{
  "n_layer": 10,
  "d_model": 128,
  "n_experts": 256,
  "experts_per_token": 8,
  "d_expert": 32,
  "d_shared_expert": 64,
  "activation": "clamped_swiglu",
  "moe_layers": [0, 2, 4, 6, 8],
  "router_score": "softmax",
  "normalize_top_k": true,
  "routed_scale": 2.5,
  "balance_loss": 0.00884,
  "balance_bias": false,
  "router_logit_norm": 2.0,
  "router_bias": true,
  "shared_expert_gate": true,
  "init_std_router": 0.0079,
  "lr_router": 0.00235,
  "vocab_size": 8192,
  "norm": "rmsnorm",
  "norm_eps": 1e-06,
  "tie_embeddings": false,
  "optimizer": "muon_variant",
  "lr": 0.0117,
  "beta1": 0.95,
  "batch_tokens": 65536,
  "seq_len": 1024,
  "train_tokens": 395700000,
  "steps": 6038,
  "dataset": "wikipedia_en"
}
Below are experts of layer 4 (counted from 0) of a mixture-of-experts language model. Rows are named down (a neuron's output weights, with its number) and show model dimensions 0-127. Each number is 128 + 24 x the weight over its row's rms, rounded and kept within 0 to 255.
Before each expert's rows: a language model's description of what the expert responds to. This comes from a sample of Wikipedia text that the model never trained on.

# expert 41
Possessive s after Women', Men' or Britain' in sports tables, plus the word of and noun suffixes like -ation, -ity, -ization.
down0 [112 137 104 102 146 181 140 137 128  87 125 105 134 145 126 123 160 125 154  99 120 119 113 134 131 121 128 126 105  81 117 163 131 137 185  82 136 131 126 112 183 132 150 103 126 148 123 117 129  99  81 164  88 122 135 146 136 135  94 146 122 104 171 125 101  88 152 125 136 145 138 138 192 112 136 155  62 124 125 144 118 149 129 134 137 175 105 160 150 130 119 106 133 176 132 130 134 115 138 141 164 122 138 129 150 150 115 102 118 124  88 176 139 165 136 106 136 128 137 122 154  95  99 112 168 158 155  91]
down1 [167 135 143 159 142 124 158 113 124 160 151 157 118 159 140 156 142 135 129 154 153 160 143 108 103 114 105 143 143 112 129  61 127 130 137 131 130 129 124 116 108 102 161 135 103 148 148 117 136 173 145  84 140 122 141  90 151 176 138  96 126 161  91 126 136 133  82 134 162 138 112 142 100 134 132 106 124 148  75 155 117 116  91 128 127 102 132 114 132 129  96 161 130 114 141 146  77 187 120 168 132 162 122 133 128 102 150 128 156 114  85 166 169 101 169 106  96 134 133 143 177 126 126 129 148 152 154 135]

# expert 66
Commas and and joining list items, especially the serial comma, plus including, like, such as within enumerations.
down0 [143 123 186 113 107 101 132 159 138 146 172 105 125 130 133 134 118  74 127 103 151  61 124 124  96 130 106 112 115 103 106 158 154 114 100 117 173  92 163 143 132 102 129 124 163 107 174 124 150 113 108 139 104 136 137  69 165 111 169 131 155 107 184 102  82 124  99 129  82 136 124 131 117 140 160 145 134 114 125 142  93 138 122 141 136 124 132 116 136 127 183  99 132 126 106 143 123 126 146 134 153 132 159 136 177 181 130  92  90 103 133 135 137 115 141 122 150 126 142 124 155  99 120 131 129 140 123 129]
down1 [106 128 122 103 185 159 174 113 111 137 144 176 114 134 134 136 112 116 177 137 113 118 131 108 148  99 111 138 118 146 158 117 104 136 138 144 169 149 104  83 149 147 129 108  81 137 148  59 129 137 152 126 163 138 168 121 125 131 139 146 130 110  86 141 136 140 168  96 139 122 138  89 155  93 147 168 125 109 127 108 126 143 143 108 112 133 180  89 154 159 144 111 167 119 130 135 117 129  85 110  97 124  87 141  99 115 146 118 116 124 139 136 136 143 154 135  98 165 123  83 125 163 161  99 123  96 116 111]

# expert 44
Spelled-out counts like three, several and forty-two hyphens, and inner digits of years, scores and statistics.
down1 [ 91 147 124 124  96 116  99 154  82 176 124 154 119 164 113 108 114 109 150 155 159 126 139  94 136 111 140 115 110 148 156 152 134 108 133 112 163 136 139 112 123 106 152 128 130 102 161 123 131 147 129 131 135 121 170 157 139  99 116 102 104 143 160 135 175 138 127 114 144 151 109 173  68 159 170 116 131  99 143  81 124 108 143 138 128  99  68  89 126 111 129 113 129 166 160  91 153 152 132 143 117 164 167 124 142 106 140 144 183 100 113 125 139 121 153 115  88 131 135 143 102  71 116 133 110 130 122 137]
down2 [110  82 139 151 124 142 177 161 130 143 109 108 113 174 121 155 124 128 102 114 166 115 148 143 136 155 126 122 152  69 135 185 147 109 125 109 176 157 125 123 140 128 128 121 113 112 140 130 156 144  83 142 153 134 156 105 133 104 112 104 107 141 130 174 113 149 110 131 130 132  92 139  83 165 157 152  61 126 132 106 113 138 138 125 128 150 116 132 151 142 123 131 131  95  88 114  89 139 128 179 106  97 142 132 111  87  99 169 151 147 101 134 145 133 141  93 133 118 150 150 128 142 118 144 143 190 144 118]

# expert 35
Raw byte pieces of non-Latin scripts, middle pieces of split words (fle-e-ing, accomp-an-ied), and the word according.
down1 [144 116 140 134 130 122  77 140 144 157 121 110 105 134 142 148 143 140 104 151 103  79 116 111 138 109 180 159 132  93 116 122 128 136 113 165 134 122 110 159 132 119 116 127 139 112 147 128 119 109 120 188 124 158 102 181 148  97  88 146  94 152  93 142 154 192 119 147 167  74 159 134 148 123  94 129 128 130  77 139 131 129  91 119 131 144 129 159  88 121 127  88 137 106 157 160 152 108 136 126 162 136 109 117 124 148  87 133 126 101 136 109 179 148 137 143 145 132 176 135 113 132 161 133 130 163 135 111]
down2 [121 112 167 152 133 119 134 148 113 132 151 127  88  95 132 139 152 116 139 146  88 126 146 157 137 165 128 154 147 130 104 148 116 123 110 101 137 110 155 133 146 110 150 159 108 111  85 106 102 104 108 138 105 102  96 154 146 104 118 167 121 141 135 102 156 113 107 164  92  94 126 127 127 114 108 140 140 137 115 115 141 139 125 142 129 162 130 182  75 158 159 143 114 122 171 119 108 110 141 118  79  98 101 136 158 148  88 111  99 139 106 125 111  77 187 133 168  86  98 129 138 139 110 170 146 123 171  94]

# expert 5
Structural markup at line starts: title = signs, table pipes, list dashes, quote marks opening titles, and Genus, Born, titled fields.
down0 [ 85 167 150 127 113  85 162 109 161 176 134 134 122 150 103 121 112 119 151 156 162 155 130 128  97 100 153 117 128 122 108 116 125 177 131 104 111 146 201 146 152  87 133  87 102 133 157 145 110 156  99 119 125 148 118 133  94 104 152 140 116 129 157 171 156 142 156 146 118 117 170 124 156 123 121 114 150 136 133 111 101 108 141  93 171 109 117 138  94  89 122 110 145 139 112 123 111 115 142 158 149 175 142 116  99 135 154 132 115 135 156 132 150 147 166 154 130 116 108 103 151 157 168 155 145 176 126 119]
down1 [101 113 110 136  95 140 145 127 135 133 122 106 135 139 113 101 105 135 101 115 105 137 106 130 106 209 124 126 125  91 148 124  90 107 163 120 143 140 105 120  99  96 128 110 141 153 121 144  91 105 125 149  99 132 125 142 154 120 149 105 119 109 110 124 112 101 118 155  96 140 129 157 171 177 140 130 101 118 151 131  98 102 136 162 181  70 135 115 110 106 123 199 149 130 127 149 134 104 166  90 179 130 107 112 148 157 149 117 128 149 134  99 138 138 136 133  95 126 168 116 154 166 150 143 108 132  86 156]

# expert 53
Digits in large numbers and percentages in election results and census statistics, plus units like million, households, mm, sq.
down1 [134 131 162 159 134 175 126  90 110 141 114 110 143 101 142 119 129 155 135 109 144 151 144 154 114 130  74  97 117 108 138 122 108 101 106 147 106 143 100 210 129  91 139 127 126 116 128 121  88 134 139 123 160  94 129  85 119  86 142 149 112 159 163 118 100 160 150 133 152 109 116 148 133 110 119  91  92 123 123 148 145 118 155 118 160 143 114 177 120 137  65 115 128 127 159 111 143 129 124 122 155  79 147 106 113  97  69 115 125 127 103 126 135 118 112 170 127 137 121 161 115 111 132 147  99 114 163 160]
down2 [176 140 110 140 144  97 159 114 127 115  90 120 135 137  84 109  94 134 127 157 139  84 167  85  91 117 117 116 149 112 122 120 139 110 109 115 103 120 138 118  87 139 122 107 110 105 109 116 140 143 161 106 145 139 136 131 136 130 115 116 119 174 120 117 192 121 106 137 187 113 115 154 105 101 119 120 162 140  68 122 110 143 133 126 140 100 108 115 105 138 148 128  88 140 113 143 132  79 106 159 116 144 136 139 136 134 104 105 130 141 118 187 111 126 155 173 114 159 161  98 101 132  71 120 119 110  90  91]

# expert 40
Commas, closing parentheses, semicolons and words like and, including that separate list items, such as "(3.1%)," or "(1932);".
down1 [102 111 157 137 129 167 166 155 128 147 137  95 148 133 136 179  68 134 154  97 116 134 181 111 104 140 120 136 126 113  93 142 139 164  87 138 100 159  97  98 155  55 121 119 143 113 130 110 147 124 149 133 126  93 164 109 164 166 108 136 105 125 143 113 150 132 100  76  96 115 129 121 144 102 166 128 136 117 145 109 133 133 112 147 115 117 119 112 121 127  95 112  68 156 132 113 150 139 110 124 149 170 103 134  72  99 141 158 129 148 131 136 130 144 143 150 120 105 144 112 133 146  95 102 110 111 135 100]
down2 [127 138 103 109 172 129 146 151 164  91 115 168 146 126 121 158 127 145 117  88 176  98 134 140 153  97 135 134 141 142 130 130 146 122 122 140 136 162 122 121 117 152  76 101 130 134 147 157 152 128 143 131 115 170 134  78 138 143 119 155  86 114  95 120 146 135 121 120 122 171  99  99 157 142 126 134 175 146 156 162 165 117 161 116 104 148 111 179 119 134 140  80 136  92  83 148 130 123 162  74  70 158 113 126 155 147  98 131 147 146 133 101 120 104 152 122 142 122 105  95 114  99 149 128 124 156 142 133]

# expert 34
Infobox field names after a list dash (Born, Died, Spouse, Coordinates, Occupation), plus line breaks, dashes and parentheses in infobox and climate tables.
down0 [122 141 119 111 123  69 160 116 119  79 143 163 132 144  85 130  62 124 152  90 104 139 143 102 154  95 124 120 116 130 139 109 162 146 124  94 121 127 127 151 108 103 134 138 156  79 151 117  97 127 146 125 128  92 119 155 139 137 143 151 154 144 165 127 117 145 129 153 148  79 129 140  80 141 138 145  93 129 106 121 127 129 122 129 140 107 144 136 101 122 123 164 128 104 177 118 104 109 175 136 165 111 195 144 120 135 134 107 122 113  91 129 147 129 122 153 183 149 155 150 144 106 106  80 106 154 122 123]
down1 [136 105 130 128 114 132 166  99 143 134 154 131 125 126 136 133 147 126 112 120  96  80 142 141 137 111 158 140 100 130 205 140 197 142  93 104 121 130 133 155 130 128 148 149 149 126 143 159 134  96  59 129 156 108 149 143 107 142  96 132 132 137 154 105 135 183 125 151 139 118 124  96 141 130 153 166 141 136 131 166 107 127 125 131 163  97 118 144  78 151 114 127 129 138  93 115 145 113  98 131 108 102 128 169 144 116 102 135 130 101 116  81  91 164 124 168 109 160  91 155 136  96 137  84 118 140 136 146]

# expert 29
Word pieces inside foreign surnames and Latin species names, often accented letters, such as ruf-ic-ollis, Christod-oul-ou, Hind-em-ith, Gísl-ason.
down0 [119 152 143 134 146 127 140 143 134  90 157 138 174 128 151 124 134 112 145  74 141  94 153 117 117 119 161 110 115 104 126 119 149 161 153 115 140 154 100 104 133 122 133 107  89 164 139 124 104 154 164 137 133 165 123 120 134 104 132  84 155 153 132  81 153 104 125 143 111 148 135 160 102 142  94 126 168 164 146  75 143 130 174 130 131 143 184 151 156 181 131 133 144 124  83 120 130 133  86 139 143 120 145 162 108 144 118  96 113 107 153 128  93 111 153 171 104 133 142 119 121 113 141 136 152 151 109 189]
down1 [ 99 116 142  93 123 143 165 125 148 100 159 118 140 124 114  95 102 121 152  86 134  84 163 115 130 114 115 146 139  85  99 128 100 115 149  95 139 100 116  67 139 161  82 101 133 138  93 132 128 107 129 117 114 118 131 134 165 150 147 132 126 148 139 144 142 124  99  95  90 153 151  90 139 158 100 123  99 113 118 141 111 133 123 123  68 102  97 150 112 122 130 104 149 139 116 129 124 153  52 132 116 167 158 104 127 106 166 110 127 131 103 130  89 172 144 144 101 118  87 143 148 150 133 121 122 110  86 145]

# expert 50
Nouns or word pieces following the, his or their, such as main, east, top, debut, construction, invasion.
down0 [172 179 127  93 129  65 155 126  77 145  69  94  97 129 135 135 134 154 153 122 108 137 108 122 133  78 131 155 158 112 142 127 125 127 147 168 128  98 119 178 127  65 137 148 121 112 171 154 157 157 153  92 140 154 151 154 123 121 108 150 122 115 133 122 133 145 147 108 137 107 125 171 145 124 114 129 108 127 148 135  98 127 120 116 102 155 130 131 159 134 118 134 112 139  94 136 172 105 142 115 145 147 144  94  91 127 145 151 156 118  98 122 146  90 112  99 109 118 146  86  98 126 149 114 133 141 169 108]
down1 [148  99 112 156 118 170 176 134 129 107 100 106 154 119 154 159 120 110 108 120 208 122 140 150 103 120 112 117 152 113  97 133 117 126 133 134 145 127 118 126 143  65 120 120 168 153  93 117 131 146 166 103 142 157 135  81 118 110 144 136 119 140 121 144 109 160  99 122 116 162 124  69 142 121 120 121 122 135  78 127 178 147 110 111 111 156 192 156 105 134 126 173 138 162 128  92  93 117 112 112 125 148  90 127 135 108 122 150  83 107 124 123 114 152 142 147 105 102 109 128 122 158 111 134 130 118 109 152]

# expert 30
First or middle digits of years and score ranges in lists and tables, such as 2011, 1981–1989, 2–0, plus UTF-8 byte fragments.
down1 [ 89 117 146  90 107 131 114 172 116 174  93  73  86  96 104 103  98  95 126 100 142 138 119  92 109  98 155  78 135  95 135 128 107 144 157  87 116 141 101 151 128 123 125  95 137  99 152 139 171 138 116 139 113 150  91 104 159  81 143 106 140 109 129 112 108 104 141 121 135 162 121  75 114 165 126 107  91 130 104 139 117 111 155 137  81 124 112 136 106 113  91 139 133 148 162 146 118 121 105 116 117 127 134 128 109 108 109 139 131  90 120 163 138 166 122 106 134 149 150 147 140 126  99 138 152 159 109  90]
down2 [115 151  93 121 134 125 174 105 122 170 122 137 122 135 128 147 179 106 146 146 151 188 114 118 115 148 102 110 119 156  71 108 125 119 109 163 156 102 116 142  99 128 135 141 123 128  94  88 140 160 127 157 114 123 119 109  94  74 167 139 157 144 116  88 127 167 162 116 134 146  86 137 164  89 115 149 127 105 146 151 125  98 155 159 121 142 126 149 138 148 121 124 106 105  93 144 120 165 101 113  98 170  78 115 174 149 130 126 157 145 132 164 145 130 109 109 146 125 113 112 107 141 141 145 109 167 126 147]

# expert 13
Scattered tokens such as while, each, every, one and sentence-final periods, plus name pieces like Sus-an and Moorhu-hn.
down0 [167 115 130 114  96 136 128 125 117 135 151 105 153 144 156  91 128 128 121 130 141 129 127  94 101 164 123 148 137 124 110 139 121 151 125 129 109  92 113 112 175 159 123 116 155 117 174 151 151 157 139 137 138  86 163 143 135 123 126 146 147 109 132 133 138 162 168 142  76 168 128 185  78 118 117 150 137 115 126 136 113 124 144  75 121 150 121 148 140 159 172 192 117 149 141 140 122 148 116 119 139 131 160  99 159 162 134 126 126 194 122  92 126 127 134  88 148 152 134 117 128 159 106 144 174 176 138 150]
down1 [122 141 138  95 154 122 159 133 126 150 109 141 116 146 168 125 109 139 122 135 126 124 147 127 136 179  74 151 170 136  85 105  98  89 102 173 139 138 121 155 132 105 108  79 167 106  84  99 137 120 113 137 119 138 139 139 125 170 151 182 118 103 153 107 161 121 125 108 136 124 116 119  99 147 100 122  67 148 146  95  95 118  97 136 100 140 101 155 117 146 103 142 137 103 132 109 142 157 126 129 103 108 134 118 136 169 122 130 117  91 150 140 172 115  77 104 106 134 113  81 176 141 155 121 136 121 120 124]

# expert 51
Given names, middle names, initials and name fragments in people's names, such as Robert, David, Jane, quoted nicknames like "Ted", and initials like I.
down0 [116 131 135 123 155  82 129 140 170 148  99  77  81 112 114 122 106 132 130 128 135 112 131 107 154 109 121 109 145 130 126 139  91 146 132  73 132 119 118 109  82  94 117 136 166 130 126 146 100 148 116 150 143 115 118 111 102  77 177 122 147 163 137 138 126 149 110 153 117 153 131 132 105 147 117 117 162 129 111 154  98 144 139 122 157 165 110 143 124 131 114 108 100 147  92 161 143 115 126 136 147 145 113  69 143 199 125 131  76 141 124 120 134 122 132 121 113  65 136 116 172  95 166 110 108 116 167 126]
down1 [127 108 134 148 149  87 109 127 141 113 158 154 140 132 140 147 118 142 118 118 128 133 130  92 133 165 140 112 173  95 163 117 156 165 135 140 182  97 123 162 132 105 139  97 130 147 117 138 118 117 115 153 146 104 121 142  88 128 130  93  97 125 109 146 133  69 123 143 128 123 136 173 145 109 116 115 103 130 146 152 104 127 114 133 156 101 101 131 136  85 118 147 157 104 113  95 113 104 126 153 182  97 134 129  96 137  81 130  85 104 126 138 171 132 137 114 129 163 142 114 144  27 122 118 109 147 157 124]

# expert 45
Digits, en dashes and spaces inside years and season ranges, such as 2018–19 and 2005–06, plus dates like September 2021.
down1 [123 154 139 142  56 132 148  87 136 124  73 104 127 120 160 126 151 141 102 139  76 135 132 122 124 193 139  99 101 177 137 108  94 133 113 122 147 131  91 142  68 166 149 111 107 106 102 140 134 153 125 123 121 111 128 106 106 104 132 119 138 167 119 144 160 152 108 161 131 165 112 109 129 159 133 120 118 159 157 128 164 160 123 104 128 128 132 103 149 122 152 113 143 158 136  97 118 108 135 145 144 166  89 140 134 168 119 143 135 154 138 117 142 141 129 125 101 183 133 125 102 130 111 154 110 119  73 153]
down2 [119 124 143  99 138 118  81  89 141 159 153  95 107 163  83 114 162 147 123 105 117 160 170 121  93 129 101 131 111 113 118 157 117 143 128 141  94 121  99 147 140  89 144 117 167 105 145 147 186 113 137 105 123 164 133 135 126 108 140 134 133 140  89  84 163 103 128 144 140 119 158 126 126 101 168 138  94 126 124 158 144  61 140 107 141 178 135 154 111 154 132 136 132 111 187 110 146 115 106 122 158 121 135 127 131 150 161 118 136  92 117 130 154 175 146 128 165  90 153 128 136 123 139 127 136 163 135 160]

# expert 15
First token after an opening parenthesis, pipe, comma or list dash in lists and tables, such as the, to, for, via, Results.
down0 [ 90 109 126  97 132 143 147  81  92 115 139 143 162 136 132 140 130 114 151 144 136 136 106 147 107 141 118 113 158 128 191 168  90 164 164  65 133  92 123 100 121 112 138 148 127 117 124 103 106 128 116 139 135 108  90 163 147 166 126 157 153 108  89 159 103 138 156 137  78 115 107 125  89 129 140 118  95 118 155 147 110 152 160 133 144 126 115 114 123 134 108 115 131 144 123 153 152  94 128 111 160 111  95 160 159 142 153 162 102 149 143 183 134 165 116 151 107 105 115 106 125  79 106 147 119 144 123 159]
down1 [134 132 142 101  94 118 150 128 120 131 125 114 181 130 128 116 165  92 111 118 117 124 146 100 134 152 133 127 146 131 149 116  95 125 143 147 176 137 126 148  89 134 117 115 102 126 109 128 132 144 155 148  74 139 111 128 154 118 114 100 152 122 133 123 108 105 128 170 110 112 122 141 114 154 128 103 141  97 161 109 143  86  98 130 108 130 161 128  90 128 143 119  88 123 126  74  85 146 104  78  88  91 111  81 141 112 134  94 169 181 158 130 111 145 155 106 128 123 100 162 156 109  91 118 169 165 146 167]

# expert 31
Digits inside years and decades such as 1970s and 1998, century ordinals like 18th, and possessive apostrophes.
down0 [102 121 135  82 145 125 155 136 163 154 157 138 107 119 115 159 118 171 160  83 143 110 134 155 129 123 136  79 109  92 124 132 169 154 146 116 135 151 154 144 159 110 146 119 153 139 128  65 130 119 137 138 152 124 113 134 105 155 119 103 140 131 108 127 162 117 154 118 142 134 115 155 100 131 143 115 117 110 158 162 111 156 106 118 132 147 137 133 120 106 147  89 127 132 139 112 133 112  92 118 139  73  89  86 117 187 130  92 102 152 126 157 151 167 144  56  93 123 128 125 148 175 153 113 135 146 104 145]
down1 [101 114 130 140  82 172  71 125 131 149 148 145 158 102 124  96 110 106 146 134 138 130 142 125 135 149 117 133 140 115  98 119 128 109 135 141 140 123 111 120 157 135 122 133 137 128 128 107 120 143 159 148 189 121 124 130 171 134 141 122 112  97 143 150 122  75  91 164 109 137 135 130 144 125  85  90 124 169 118 134 169 131 152  92 129 168 102 163 114 137 151 165 127 160 127 125 120 142 128 121 166  92  96 111  87 150 112  83  88 157 116 194  90  94 124 165 170 135 111 137 135  95 145 137 137 160 114 125]

# expert 49
Possessive determiners his, their, its, her, and the final digit of a year before season, album or film.
down0 [103 108 207 144  98 140 132  74 127 108 119 148 115 116 146 118 132  99 127 105 117 146 146 119 147  90 144 126 145 107 140  93 114 141 139 143 115 105 101 131 111 125 128 152 180 117 153 158 100 106 153 150 168 119 161 104 127 141 104 131 128 102 167 135 129 137 138 166  67 124 128 108  96 114  78 146 101 113 116 124 113 128 114 118 148 157 110 176 111 153 103 136 127 113 120 111 135 117  81 134 152  77  94 119 116 131 106 132  77 114 150 107 177 148 102 109 103 167 146 125 113 105 135 101 148 105 139 110]
down1 [168 117 158 146 163 149 145 121 134 130 117 149 110 137  94 121 184 158 130 163 150  97  99 127 101 129 136  97 136 149 106 129 119 164 121 130 118 105 153 173 114  96  76 148 130 144 153 135 104 127 109 122 165 136 145 127 123  94  95  84 127 132 111 143 118 136 151 140 148 131 124 106 147 140 107 127 131 136 117  99 107 157 154 169  73 129 114 140 155  80 155 145 170 124 142 123 105 133 152 156 128 163 145 120 148 182 140 111 115 117 174 115 117 111 131 141 149 125  99 114 123 151  54 151 102 157 165 152]